Weights of a small mixture-of-experts language model, trained from scratch on English Wikipedia.
Size: 8 layers, width 256, vocabulary 32768, 132M parameters.
Experts: 64 experts in each of 8 layers, 288 SwiGLU neurons an expert, 2 picks a token, a sigmoid router.
Below are experts of layer 5 (counted from 0) of a mixture-of-experts language model. Rows are named router (the router's row for the expert), gate (a neuron's input weights, with its number), up (a neuron's input weights, with its number), down (a neuron's output weights, with its number) and show model dimensions 0-255. Each number is 500 + 40 x the weight over its row's rms, rounded and kept within 0 to 999. Numbers have three digits each.
After each expert's rows: "comes before" lists some tokens at least twice as common just after its tokens as in all text. This comes from a sample of Wikipedia text that the model never trained on. Tokens count by the router's weight.

# expert 46
router:470488511563521539444498503485541505556522469486523663482505585501531476491523505532529500465523514422595559464475542514498479498482467493543549432509530517524533527442488544528518445561502495467576470492502513503472506474503520487557524572532434544453538502491515499502496554566565518469544518546515539467480443541567547448527515536483505537468498489423504484494486523470475523550499540453556505452434521538377562449505457410534511508459466487462494517522383462515500564473530495517498513521551437506432502460496494530526458530537503449461502544487483480537507543534495551559536510500454511504495560494438563468517512488512518500524508507441451353485455539526523509497460506509486545531433508522567526524449449505499505511587488510511602476436496447516442433499529453
gate0:540517527573560506474468538545523533482472558472430434369499498507536436497522484503502508485473446446487513546424507518485511455548549494583538459486481571501492447506448528460527546534533492509515466525454505480462485449447485486494545479535515523430523487538516559536457593483455480509483453431570513521504507445497415468478522493470525504488494509472540461434585518478491485490454513561558511461456535481494488480556447465565548483472442473508411465486541488524562464487517503510579510439583443513452576499487506515471505587539517551460502518552460499555577499528476526484532478485494521538480502454441463461489489512469463576500535453441469512507531527527462467464517564427436501504525470440563537540488488516495527543526558545511599396417458485491488483502504569
up0:522503501570503511494573416508423528526616479572453473482426504537450526520552580500515461494495559555502448531500501503436524521487532492487490553533558444486441520518530477534493404435506450577523516477454511561525518542534493478515449507423581440535477488464517498522490498450507560526528527485482494424489452480504610485445513494538527524511519458474484524526518485468453492522551535442446480480423592569474480499491502495536457490528500459534486487514467478512558513556459476475485510531501472472523465513521560445448552430518471485572524444469527515533514524434529470513553493456513467482463453536511555540546467506548556547525505514488553475534497509430507501563540467516527480520538535573510441493438495451416404462484479439486437527419497444454474472448562455
down0:476520503511507483502545523536454465487588525465476474533505491451503514467502565494484425450515503535457516553543454475507481489549508478515508497500496529510479533429470463454512507491460498518469483493413513479501534500451532522536570449581423502528556530546510546466529450467565491483473471434455528450517528444472537482479512523497533489504476503479467542520544511549454541488426515472538481498510484501326457546486549435499485465509513504439528488444501515499542523548509503494446440514518487467509534538462517518535472490447571448497518546553531488452483494383512479453502441491243513466481556499471420494528464512555506524483505458518405508506460491507509521539486511491529570517425531464495491470500511483471504528486467494488474479510472460561519483414533546
comes before: " of", " and", " in", " to", " were", " for"

# expert 20
router:529485545565539575479527456417523542538535520505499552489527564502513470507490491469507496424499512471555499471461500501455486561488520465509531502469490505423516511401465450555516448520454559468528490502458525493556399496545524470496443513537401506459500515460538511458512519527542509473481501512558532512566489526547521493515468513526509503529533532517531521501473489452485543543535521450530473501430509549438523448489496464531540444500519468456444551483379461522458538491516459536505472513528375502461484410488515545511469569502531492473506535478504472557495529527531488514535444516328502505472589465452532512478484488488469463455451565453501378481471457531529482576511488542470523547497490499553524530438463501495500473480492578556550489456501484609514475455466450
gate0:485434510560482545454490489501468527518508462475483531540519552527537586529539575589544541406545491532522465446552540452431407460558506442480506473531500517514520518478447522510529491540470525453554483514530523511533566438504518509503473505538486530525486501454478457394459527535497561431500513480488501490493550539448505444533455531567480479551449485483568499574477573524501508549516478525529507509523547484512517479561440496458534538460457572510510531480427476384464458514476531444482435489500523508529545473513538399491513612499500515438559556540496476515542559464488489481529481483503448460510494500475547480528520438546510546561501528443570474566449504450467547583423413547546521551480511527520510532534499435545514486499515543517538506497527470498486470577468461
up0:492517533519518553462508515465445488495465513526517523490486483558476502508553502531511474427467625516483530494425491550555473512507472497527562538584510486483477493511570418471361472506516469532569528480486514471449454477460520411517523525516501490487491519482495521514429566538479590501437527504419488540436527491566528471503513535471541521479491480487555514508547475565466524543616563481537500433506491441432535458544495440468493516440460518520517594511491396540519499432504458477449504521557492467539501477477504556505505449455468498459473569539550531464502501522485546448496524462462512467458464502500480473449522542465471517547491494531446509496551499481469582493545502551463461516493473491437426504464465476558541447552541509511462552533505537429526500365518513
down0:514463580535522479437532535563552497538599492506481502508506502574526488462451486513473481408579455456528548543467563462568540514463467415512526481578545544529462472487532497554512535490480483517475501470559498476438487445460533534528492542534404513435460472483533449512543483559513493522442491424483541541521545458500516561530498523480561448508552508525562485539493431542514537573544459513525476563495504548473498456531496511468487495484487432483453497563515527475480541461466537480512502548514576425493543447552480541441537430454491449536529483498483490495514518499524518547509558556518511503490522517437526513507610541481491496480467512454510491519567553495507539486532518466572560518495533517469511436440544471554565454453487541573509565441525525481498650515464511
comes before: " |", "-", "4", "5", "',", "1"

# expert 55
router:426504524552504496459528501481533550521537478491462525507487468512522438535543478511518488422481504461593508460526557459462518549516501512518476464451551507486446530523444478524487472470472492484533473540476533502535529511557549493503469500569431500483539521536511533470476534538510446501513528484525477511573460550538576455582478538480544532528562476473515505477476473510472520502513472449540517558396503538380544465544468502553509543453532480477489595557454440571488553516547498481437502521559424496517507426487506553521469528508558454498508544455489458522462541526535526537554486469362491459484543481464530518530464470494495524410472554451484344426402479484577511498493497612519484551500481547538489476494528515525490474544479530553539491488493457539499452499526511
gate0:532562485516508474459530595511431462450446458485536520477466489442483490479529479456529427490459526532516550510529508542484559507485535515562437470481529487540465548494483482555478478501502514441567490493474447428553502501468487521548544489509523467592516525473503540520532471570375532503505511570543502536536507455472510510532541530457578486486407536410548466499517514459457511486512483464480521472507529510458586492407551468501489560437502437489524491501484464533544504451466533463532492488500422566497489466497502491462418511501525523493509428459539541552482493414543572496471547507490562549464517475589471455483501479488462482496438506504477504530502464559488557570498531435527463445481459613563491414491444583511536435515504522465502500466584502518479525500574530
up0:520527455513548493601502467518420470494563470501471516500515513429457496449562450474490527478475518518514498480500504491530485508522494443493486493498517475571463483542530454485574444537571519530529564436523459550468547438475544477554503543461505473500456557498530507516486573594497547553458422490507503485552481463526432491424492525483484498459525513492524520499550541518477495470580439563465552480413425493500492512466547567453443553439479475524440485578436592491495495465481507434434554524493489556587532540496513483549464496485461490538497519401565492538483496475480563468481483483466556558491553520518498506498556451494516463477477492535455519539453535467555461458490494578536517445443495492432436470499475477531544532489501566526549542457600471475423544469546536
down0:503467496431481439491522450513490535490515510533491438504539517492432509593451517560457455492486501482504513424419463473557507445479517516538419486439524518542489473483554531498649503538534450517464467476471559602525534511489416497470482552489567494502540508513478473499477479430499562520514478508424447441525474455453518455531465464488544452423551531573476460469581505588418538509589482490515491484537499549652489524496529605455508498534516459454423507533527462573531528476538464563489512505494560477483506491566539496417471511511432475486470498482479494523499493528476487457481518564562529515524483542551504558491503490453517459459513533534516523534569541470491478503491466496565521469468483426500527472475464528462531484531515438532498458485518516497477525503536516
comes before: "-", "\n", "|", "=", " -", " 1;"

# expert 56
router:478462508573603573432465483504530546480555459491497598520502542532495485521499477537516505424496519483565517488481502470472539517466522483523496482505545496520528532424467523567487516503461507481569539507419531534508484480602506502543503548559392587471485520492495518478522495583498524481519479552533538512485498487555498473559531481458502548550495515507561522489520470498472558525504466462543466504448527527428537433471450425510495500503519488458480531521427477521505512489508501496503487561573362464498435424524502528500490511465567457473459539448543465568485514494476568519496502512374519541480552514442541511498533539478490537456510551469479390519460483472565535565475533546482507527505518555498497512513465510479495480545547619565531516446526486579486454493520434
gate0:502501541498507543464477409519499454502488480513492613489478502476538430508520492509517518490519476559563533507465487491540432453497487539494537457464488449497573511500467440438524520569529474539466533520422479434500471477473534478486491534557404442496527470429473520413505540507460476473520456501510542474491463484499465483507496590536528500488469477454543569510470474585586576507475496490496473479523536506483451519501522538501578486561402493363463523482459502448454454512433423458488469524440502445592527454472544439495463523578553488516470493545460514437569556457536499469523486494486492451483466483507464482510573528436498429471483520495488526463426488432429535528492493505486527471478605449506589517454533522497517516466459545488484540521535467491476491554519479
up0:551564522528502552552559540505500500502520496556486528558486552491507487489511443519467570521467532507439557472453494464454536535558439429512515499569525492508483494479558463426473533472539547566494500453481498510451498482460494535541558491437550510479501564482458542524502513521482506470460591552525554451464515524579511494423539506593457450455547450517500492431553570521470504502537479508440485469501489516498510541454409525516471401594481477462499480436464554567472487475487499485566493480525524524472509562532555444498507457474533467505537497555446462504583528557435504464459481494510405548473533509466529431474469470544499443526502447453497482512431580552460545527479497535537548420536475509498438543540547510462482503467491535423559495477542426452466510437512519
down0:471565503550512459583486507486483538483512526534631483489554478539486483439547509547494474459485484498541507537483478454571462525519462478519502586542523544411485446441530509525475515501595438549457448485462464481471479495460480523471441550596556474555498483457539552454449461472405542480508573547487492498516538536488521532516502486476493475537500512467544512484541547502565518488586491472578557497483536523447491452543523530489467515492484493470587536517498476454497581502477468582500534573507474440450608503490514499470501527511503526520463503529480447439531530530587453554491474481478571445539469518569465465508443536538557462516615481516546541492460516487518502468493423503418498517483454504466545493480466533490561511444482477502486488487535547518581565497470501
comes before: " |", " /", "″N", "8", "4", "°W"

# expert 1
router:511473509555515509439492488478525589544526469448537589518555547488540470588517451534504487394487537472583502476547530487539465507489508500556528477427530520470472521350442491569493466526479557479586495488485576509528456452530485474510493553504416560487493502458556570453514501516542546466466523512434528521505477519538581463502491515502509534510543510461467492525510549485451543533545537482544455516448560542389576480470496445532518496470499495520469519503391468490505460454522465521492532539511397470499483441521496530483475517439566475502529504491506477567487488496510537500555471492342531492506486486484539482496519551521485490492445553502456486516459428490511532494516481538472527527434521508519457520527484474516474514543560621483533515474501547557485494500463497
gate0:504462524450550585484526502496470522477487425422494513514509491512487465567540542473596474562519402546583447540533539520520508510552531512461532415473536459544524536488479400473556533557441494510536497507534583532534516517516513474474492496517516547450471508509533517449495467527516444423426546504494489476500421445537468466518505543563580548508540466476427507488447484553521539564522465412468476520451538536483404573485524464510518520477471465512449503519464443464575511483514459428465518493503559439470453470550488552501452518547536484523520557519440544449449496456484477517566480469471552534531571439508503469441488538513583511487373478456462505472467479471476510486478478524506539563464473475474499500515471462463564523492485488525484445527495526550474502438467461
up0:497504559505463530536564638477420516454484506483518518487456509522562558472533553488457544523544492509521437464461405461539537506491427501419475432489485503461439481491457486482590494500474469464538484507511531479538488576493519588521494503499531519526493497485564457459492453497497541517545594468452498462493552589456600471454457534542489452505564540484473513401473535527488464473469513490494561479523514538494517446462508561529428479512532443525576542496537557543492534457571513505566516511438540508446531454405472466524489503519509464503523488514445495527434498448486387436512515463535529473522569503532467490505507555506539445472499569516517500530503464492525496465569551487517576464439566467510499436421461474460484521501506496441545494531474515469494513526495519
down0:559539440505566472484456450499559536550448492418499517446536512528514515506516480525484539537555468503526544514515477527441457553529488506485593468496529558559472503483449532549518508454560427454501571467496531508525496464479512517515501459542491494524506523485466536432558536501598548535452527431555479478539475426483502467454494489505501485535518454473486522468593567462478534517493455513499508496523469482351559526580538501431485424495519494528507540511428476526510432487518466464557479491495482513561528531511475506529530454539516494476557488464516500534437459496582449525499500559444561466506481411508441485594506465535501490525542423433479481542514464461421549554471511488481443521480498447547450460460473434550455524508474564540575496575528478470483493579519498
comes before: " |", ".0", "°", ".5", ".9", ".3"

# expert 17
router:426468512564531543495513454491486478525443482506508495492478519500544438574497472503539512416492485453571497483469500489464551494478448430532520473426520502510507511447514457506552454532507471478580494530508558498530475455541490452517449515501492519462448510470506534470514534564520489469526528484501558495563494508558547545522481469499510499484454511524514497510497464480509601517508530502510523514448546468336525429478415464507528545471552441474541553480418471500470545531524483470474445518541457472472511426499551522496427508459539476455585558510529472544522529492501502547501471428365493486485545424463565543551498530473526518512505567470466350528448458441555540556497461512489530523503483526587476545510471468534471492522496530529561543453486493583450492481507467
gate0:437461468575481528427521491544481493503478507490530502561415504550536470476512437506426504490465520494440532450525500502597467513494572515518504490506484479536584530454485428518478425513531472515492409511481483424479458481490467457484447418481515538479477553481464449500437511478476514535532472540506510423494475538490491470419524484462495494500480575534455593451546498544464524470508526487456519520473492547471508518498490504487498519434472419495466530532426502482524560440464495542410478515488474440576546464521492463490533506446495483516448498480466500480541603463544513581500526495437481501463568499398510481478506420522505480558531517527488500502574453387453485594465498516491513524501577409509550603560504473492531480510547547508492506544496487494487526543531437
up0:516442398547430530496471531467509471489445509401542483392485497516527487474463552477482468452402466468474519468403461504482520538527512493523512533466460474545571499420503448540528542493447526544516527405452518498540463572538412523519478451499530451480518475515491483499476494522486520582586534501499550540551507491475464512477462446484469499476534524491499550526547456519541482457428500456521399475500469463492513469527545448489497501506523428499545539444519517417555565591530553486535471452490510528542488477468499499590526503533523471458481496439533541513512532513512545494481538528516480524516533489521481502541479459526472544488512524448560501480546470502517550419545487392448519469510567499480538524456468593495491427502475532491472476518456464480598536576550451
down0:503515425478457523536476497474478529577537498542458394475563534466507426497521420403439478532483493564393538496439506530523516483485545518509467552507461584467505474454508561519595543548531520521493561567484518535488532433434507554507519489558499578531493556550471462508476548454531510430510451479471531576467535450467429517536507515484441554440509498552555520503532499468487514530506499466503539469512518552520480470386519510576508467522481544500475484511504461451470531551449487618518425523526540443417538483486476529556563519472495509513438476477500524441497472434507503443548519408469454508498454488489507545536472502501503487532566524500516536457495492544481535561522502510534510512467502526437536529412501506537484475501581453519556474525443490525528484515530523
comes before: "\n", " ", " first", " %", " Apps", " second"

# expert 31
router:458481550523515578442469478448541437543550450510530490527504495495537523524502517487532439437539480452533470478496557485521496524477479411560559436453525491476526487445484497543488435560465528523584558502507493543470502521573511509513495574518372535441474495475507532476532503566482528471484537528516566506506483532597534460588526493492537466534538496447501527509522482469506593475514536502531528510437529527378582448503510430496476544551497438476522517507460482539448531517507534494474512524554417488452546415507535517519495534470531483487533493454494396522487525524521527508584478485384532473456511470449525556444510477517500529485505558462390425488450491486548511555499520555457499543509497517485498527468464491504510526530508539484543528491445465570492420545525468
gate0:479492524505428464561529484412511564480545529491578472526449491508500554505490508533515556496489554488516519535498521510554593384489517468550504495525519443520508498494472524533504527521542451512550518479495437468459537556523476466514493514522565493468439470536492509590522571595442479555511476489553505579530522442545502450593485461579532535419567525450516584552468446561484502570497462446497554471470467527484486436555495490493429477475459499541491489508444522459549467403550564478497439465517435544469554474509459472521505428493566513514498528468563511516461543411497485530508484517474531476564569494482466529497514538490526504548494475526450520525512480540508501459547430569456493505468557500490569513490409495481506454511495530558495481500421532432485506445473490
up0:527474422507461496415448523470522464542466397545506477515456484500518508484515428425491536528518411511518464526542557459476500496535454547462474532519510510417445472571390430480469543443446507547520489456467478455469516571501502512503457541464456485559491464482528511491562560499478471507541412468478485465540576475548522509467501536529550428490468493535455474439510527550515480501520526484514497489488527524525604492511436562520485419527427485495438511560474453523480477508495551553562523526498521412473548564488493564453441503426535472535538495462494452420447498468494455549486466572520502480478525469565505524451553501504537475478466541491486553501541458528508516451551515546470532461501472442530603481481473412527494496431460529472525531567506513469432495494501522
down0:469538463532499481494541539515425548547551507558507439499521563469564512582471573464437500500551484504537419553511475535585587489525538446504576515540447579535494508516486523492469538521451426487518452492452538515460489546481496467505418490620450434458428474537479473500476448520502571562494411504494525449517480485524548523486500450559490502459489501478528436539435550519522535514564485519499553471518487543554449504497539506494503562499554501582501499519500456471475576445458514537532466489490411538514488505475456444476525513520481482515487513519604496530511477463464446495465522485475519525495449488471461576490475515450532563470561471512439455510550536478447501460472531504483472540508511491428489498546493526500467515463505558408565537507534606497478485419528553
comes before: " 0", "\n", " ", " 1", " 2", " —"

# expert 21
router:444512529520539543448510435481500555544498451529487557521499466534513451527540481517447505427521521471578508481436531485507508504473516462531532457477538516444505500439458454533460447554469497490538491516431505506507479449562514516538469565488412499499471503444537489502541573601536522437518532522535527480543520534525552462557530506481521565485490538408563498510474527453456517534505581453540517476402504522412526484493481460547510497511557477454517557506445498521475464497494473520481495531546416491507483424439526534510466556541550460476552518490497463592500550528491523534488488513355501443475546464436544524518528538493467527503485541467459396509470488483570554555504495550487591557452546498578516534463481493522459464510528568489580514474451496532496463473565482
gate0:520486489404516486505521593477485503538550533485480478555491524533435482490557490530575515485517434478629550565514558463549483492492483517451508494438461489476429462459428502507500560488475472488507551437538468532509476500557448501459548560488425512553553520557470522474462404539502493443493538456482497464511472484511479453540513521473496445436509475539564505527432487489509501593484552485526458514441492559506457520527554526499558488495543465559521484514491496447492462575497498440570489557508464586495481485450503493427514530503576467519475526456513503486527510449506474546492516480460439500458462546512507513599499499470490509457477555526482454519456538513500507554478610466477513541492426542506473406413396483453522580512474514515566561504485547493520521457535488
up0:504533497475548540445546460450529476569475465556443460498476507488468476475553482599518529499491465460543497517523558555581437497486517503524485524429363379538488493534541451486418483422479551517545554440522528503480471526499500501436520535492467536487548516549562520500556479482433446442446512446497511448537537468517509488496464506555560492477441483502533491499457540505526487530499574532509470476545563545514508519559615587551598502485520447494444472478516493511444493507558534537542576544500460557494526453423444526440515528478554442526503455425526461495487539510472515469454484545489458501463487580523522504544538536463476508538446478471484487481533493495502507524396509447513509567470493513513496521545530442443507478568509465508547528529509524496439501514469470
down0:513478500543461533562488519492468480494503494555487530544546564577544524477480524518495536493540529558472539535584494493504544509452474492471499471484544562555521502537541535535567519432558541543504516499451417550541517536451532506477490537510498533458550453552497457529558489481499513438518508510580582578537508499529458491528484545522503530471541414496476475467450529466519455493578439441509562475536499518568499590518536506506494561454516514474402529471500455479501552407494506513458453491512540505598443519452600476520557438522474530506464504520541536465551469584469527513555444525513558533502476531437491429520574569449509472464492511464499452493455462464511505514545456534488438548532447476414400472553467458476512422485478452525489454484526461456494530529491515
comes before: "|", "\n", "-", "The", "In", "=="

# expert 0
router:407497512562499536462529486420536494549578478550556535541515542490456465531526429523441509434470500436557536500494524514456512511466486491576515435460531513474467497420457496477464398541509502498531496464444517522514482475534544513539457510538459518437488510495524566491458536513496513428508522495497504475485526561520527482539500515497513527492505491435506487510455526504523530525488503472558498530441478551369579502465514471525470525463574462503473550503392453520491541514510492474472454469530428484462554407519545529472466516494575466420509495467522442553480581538513531589522496492438490432458563475426554486546495459516482553443494479485455400456466477524508578501541550559512536557526515514542502499487470438479494501489526596548575502459481530572526486500538511
gate0:388486527541466520368500470582502544542526516471432507506510513526462531466441544543507480478546497491552482457536488500515475490466527510441411494510503470476543539532482587534551504541522531448507450521530550434502583458527505521564531452523501529481413497539515496506558509475478570486448479476534561469565465432475444541519558509444477397509536487504402588477525539435523488496509537522532491495509540440526425481517541473450517520508433462467512490480554461557460524452423494505458515521473487509417499445578503490501491542505506501480544494447475468494433519455534468494516478507492502504501586499542540475455472474501542446530454439563491497507541552542541448550527473559540482569519483426498514517543450480461436507467619481517521492491452464502527469534494484
up0:565509450504498510446470506487540498507562579512512454515497549469496554524488571457545504534471513515485513583556549483542493517483507490471512513496446486427487555501497477496444455462510480528552527478555529456503556423461496443571537446513529545508464507484529513524510459573485486456480426501499427443482437552515562520476498498512434539468472497516563544450542520476505523463572514556475447509583464458493451519515498403535498456566506564547486479507465556562479531378447453509463565527530513491482531483548541462555631474522485465499441501559429517480524508531488466468599478563479563534435438537464453459456546556518516532474454493530525491457426501556517455469503521502460474456529528471540520560455480507504536551553510457476536578564524469504507496490537504
down0:501436514559488496421476480492494516471502514460453385472515493431499517497506538499411550550442480471457435558474489479539536504489499518498513438552499539517472518542457405535449522503483465504546510534569508463462517480515494513474470503530531472482516485478454526517522540480526461513528461467547468436534466461498525488493557523505499473559543534491526557543542528481505495519479545498518502437513520482452531492545508465547583473542471477517433475430505500488468478448505519444476476584446511506535479477458485480542483470473547404506431581413488467486542459536459525484465468482544594575504482522441503494414451511518591424511495577516474529456457545534534401525516428488512502483500473552507456456527572600464380443527538419514544558492511545518454484483486464
comes before: " be", " been", " have", " not", " is", " a"

# expert 24
router:442430537502507501471494462433536513559575498508523499505533530522531438519537465529483481518504517451578559451476451455477491532485469425554457460475482508502551519409488506572549468491485456463514479494484522528527489464571514486534481536504477503482489492466472543501506596531552537440543521500530510451517514570593576464568474518514536535482510537453510524480504514470482564496466494473515556487376528513437500461524460488510535505493455504515447539474533491540456472474503479516469495560568400487488525401427498627524492542444521454513485514516472434525490530499537511549487501489429511495458588450456548492525536518515493586486492533468467372504460467435569555509524505556537482456446502511539477546482469480527472501522576553562543477458453486561443474470515534
gate1:482453527493529467494451480496565500516550481534542484499530471502525532454577460551472508543497469503552536505451443493506476519478565441474512517481487460531515471510474512499528530485492387496438543450460486502501579390527454518480481446518479501482493527427442487517511509454549511479508536465488440491465529529454529555541469539440478453507556483500490586453496555507462502509456455488443554533462438599432514496589486580432487510482439509550463477496525425507503487545458477506488430586554460524462456507480451550427558558598549527564499485488443521535526500480449495577506487430506555487596531413471447540545520505546484499479498558531493407522527485472569536488539536555450473430475465559498501541475464487492511460481572525517500491524533519533492491508534451
up1:450422478561481515450452462466545467512466480497511468496551456516483485484527521500548524517539508476567599460471443479486414584520516413443474466520504479492534458463492536577558503526492496510450506408450512540526580442503426472555539499560504456430503583394433492445504519493503498526565525487438451459515504573509470502487491510502471431491620564502493560428466496481459496469485496445477568558404444510470469564577522555439490473556485521497400478480507507502504543500512492528462417550510465492538514470490517521546467542461528499478454475454433529477449482477480504491505498504483521542541566488482490494511538423525507502529499502491454452558515505452523482468562545500480469477489493485470526498536471525557461423478536486569515495524548424508525470564508507
down1:489498484500524498521469508480529534470440489540502229495459466545527528480452457495506531465488524530509480512503426478512485463496462514494495506512477465494488491464497491474506512521487507559514531513537517486478438523541510492562544508489594518482504487520493517541510538541516532515518476514482511542485489501535473489497524435513479501535495476530503508502545455461535508518498533528522476469494510473675571564477486495473504505479518539507543489503804482506447457496493488519483476499527489538492484460524482558517461460477491524482512534508516581507522501495464482488521464497471527533489505503475544519492504492477476480435490530492466471498500450460437541468522518502476548512485527499541462543504525501471571512509566497485499467477525531526502597500552519
comes before: "\n", " The", " He", " In", " It", " This"

# expert 10
router:519478509584551535504473489433510479509546474513510582489502581570522464472504487553491445461486485474598522481467494521469547484525463458551542441472560529481484505456484466511506434500483478498537485500444526518534529484560524495506522524538416518495520454485478469469485518518564530471530536554486580485520503494593544477576510495509553539524506491465519493476530509464477528494509535433503470484407527555397540477500485450492533529487531480431509558518407473528465506510472485538483494565528411486482527419512567547487438520486490468490510554458491449545517485518520511570519501544388491512481542491452532496517529521480472555444458525419455315522485538434558460487529513555511519504498513547543487554447433508530504496534522577537569560434472476529481483462500509
gate0:530467538494556519500495483428546492507460490477495511526528560534636517572537529499505486520534468450533516474414588490521531520518430510442483496499474497572479478494525554485483522458501489493434387560425435537513523514494503538498499540501477505488468483510491493544576527448436597485548484421516510465537532518478524440528451533482506557513483494513476511448586558483476516464376562488444494518466485482416505581549492496571489551403453483469494534453495435483461467547470529468555496521468469485446458437524428490537499410485443525483507503461494433450503479434482553438431548520481465524556476488551474461529501539494512539517519546455459499574492477487496460481468413507495491467542463557500488495496528529504483471501516504524520535483542430502430476453482455
up0:462502484447521553575539551521524522532515489537477487510579499478496486472531469424510591537606557519459518541462601521514483517488446471607407504523497411470542528522571477542495533543475487437480533500526492516499559535476559469510529498474512608491495510482511467453464477480510481448468500508507531445479526575525541489510479452457543601485515508512491561512407472458596455495440497460503505424505487516521537551474516478503474467482495463498511477535502526515487504536491439537488542504437542500518552501505508515481526539517507539423444541518509504560532507423434555502496540490499562491457499503504527485412533521491537451537487493512522611501510491525483530531524499509358512509550498462507497517559448466480467489455555451399502560594515467510489450495518433
down0:481532467560486514491509495514485461550494530538495474514496562506495500493514486453516478462533409456484536556494427411421556549496481508442516493487596521486489449421469506572511498475464512514521500549452460583538438527458492497498437515545455538514528458450549514577505555459493443455473433446504486467519511465506522463411488473472458534493498488555559456539465543596443558549520549500497457509527499451521499438522491436462532514490573475475480508541422474532548548463411500483470481498536547563528559460473470512527474529452507549480535463536541430541484458496479428462512521549519479578493517477490501613470543499473448514456506474570525429480459517467514437494496568457469550443512521454520487549538471517472483561519478472476497509511493546578437470614528489
comes before: " |", " in", " by", ".", " at", " on"

# expert 54
router:415457516497501467494498460447524484526482480444530513525513543517506506531507500528470528528471492437605518457470507471489507544490488444463539478515542485513506490432502528533538444525466472517554502472458504512469443469504477457509483531505289519468444502466512556481523518545495493488490502528474502503573492506508517472571489528468523542528551540474533472548483507508476518508508492494514519520449532524380554493444471488527547485467512436484538605507421461507445501524492481489498545496562463485449558380509536504480479527508535446527472519503551466557521525547535521546538465527489545510496614404432519544511519543460496538451457572421537393488437490450546470492522463551511509499479511472553466544502469461523489552507504465503579542438440492544517414486525474
gate0:501505538456495510452485507439501539503509499464505499475526487426505527523474462450549504559457542430559513537463527585469471450509537495490540405516572502489444448518545447511477450490492475535496513558492512549477456493435449509513479508494428452510464525495561516574544459528502520514464452558569474500553397554494509516546485479482495487475501459466542496471504513489499452460547493460465514512504440507464549471417477522429509526510496438500572496518514524468529533517443456460433534485529524467508588503450534457516489502466446441488562467599527585501516529564484504532578473379504489445494511453507541579534594517485556476496448484453608495508562490493547477435522490503514463478557526523469402466488519505524471543518497481451487526430568499467498588466564491
up0:574411549533533504465466507518428505562480487513523510547520425600489499468523515516460493502535545485449420516565476447504473490482437397507486496527465457517556478446416528500409511481523517557402497505518556500487534556494497460441519483461499490520546496515471553433443538422493470473486523435453504506489480487500476568431505515518474545606461448520531463512466525526519500501509553520499490421463465535534509469622504488480564501544499526486417484520493518452423469513553577535568488496507484536525488458525494414516482466498534511541508488503501467495436456471505492500515530489489486486464522523504504614471490470460555547582479601523468466530465496485495556570491511462449455533562501483456515569523526500469502535523499460508478414489461475562484440516559466
down0:501534477483482533448483549536537546474418510523454546496599467448532496505522481473579459554522501396509526481465517534531513478463568496446497476617539501496494506532589527483637542465554501472511507471425497535443547506530466529526506479504548487447414471516547471509502465571489507481495427507497495499482494436495531461474484496398470463435508500447546578543494518506551491539506428530479496502469432519566520489438517495510468508592504450558476509472447484530485466474440478487483510528452507553471477503478476548525467525516473500527552535508533505509557479496483482525527458405444503519528386518508500418540535429534458485473471472491549553606580570514456499437492511431492495453482539475447490457480541436479496530476513559528553493540497523503487485491471496
comes before: " and", " which", " but", " who", " including", " where"

# expert 3
router:455470534547535523463512526494561539519550474523502612529501547517522483530525500549520456453466552443576511457487533511513473476482498498524485462522546469509452519476458505558457370535489530475553529511485508547512515459514530473535468570511434470458491498466486514445520548526537547435480518508559586483548518503533555465548485520442523554530522502446551487481507489528454596528545559449548435496393511509402553465472500452549513488513530449469522560491389468520423486484512479526458482506537412469441568453494540553505427523479484478519501508485471470484477536512516544514552475483419509528441511450441539506533525518492523521483484550488485355491493528530582504534529481544497593536473542500534509513455437506498514511524536547530573552490488473512503433469505465
gate0:398494497480582513471570490489552553419508455466493563528506440545492597567443537534482445495433564479490484539458610534582493531554501454433434498476524456476489537456481525528535456478463549456523494619521472518558455523488500452529517488543469476465511519515526580456506515485529525453523534565469502477395481550488504506534479525522488455472468428497515467494468463492501516440545546553470462569528493540499482483506516491510436526524486452463548477586427522499466487446542485478440443485505495445484476444561450522548541540536546498509568483502445553505548506530492515540498498508449474472447506489488523581546557431553486496504518528552539497529479514515501482541527571501377477537458484603524490464496499511532506564501468501525547539514466545480531479481501481
up0:534506449485440565483476439451501536471476500499549495509440462529510503488483482463405487524537480528514521499494423503427525435485575421516494585511528476465557501475525498503499499480439511471513464556407471573427575446511501495498533467526530532522492433548568508492551543518480482548491515542532423510597466531520464564429510465518481529508529585528516540437536471541435502463462468505448435465501516576481521482463498489473500551479559469503418483479543490564483523481489482501469606461545507541522508543484509420446485504463526466472470491483516396518569502477547427531444483486483526570523435486445463538487525520577465559561452484394521499505443512546511455528428508441526519495510508487522502512550496513543559463441437514519500540502529507521526485462453447
down0:481447475441473516559533612501536495513536457538521504562466604506498479458522488577579496492581467521489531522494494455550554353491491487489557456487537511546487484511495531574454493482465539443489415492506483513528522458485498417564502510460570534519540521494452517525516466447469470537526482583468502535466518501488479395510532529466557523495576564443541427388508519527477482513518512531528490477460491496551529467476537424523486518547442512446494544473542499561528499473518487451478477560480513484514523558460509509435520531534544501537489524526524574475538485505426469526454517581508483437510461561463571473458530510477546469446520564463531497495557490469493567518495531521475517532493488568471534424514526516478578430496520587549479519495529470460515554496523497
comes before: " of", " was", " in", " is", " for", " to"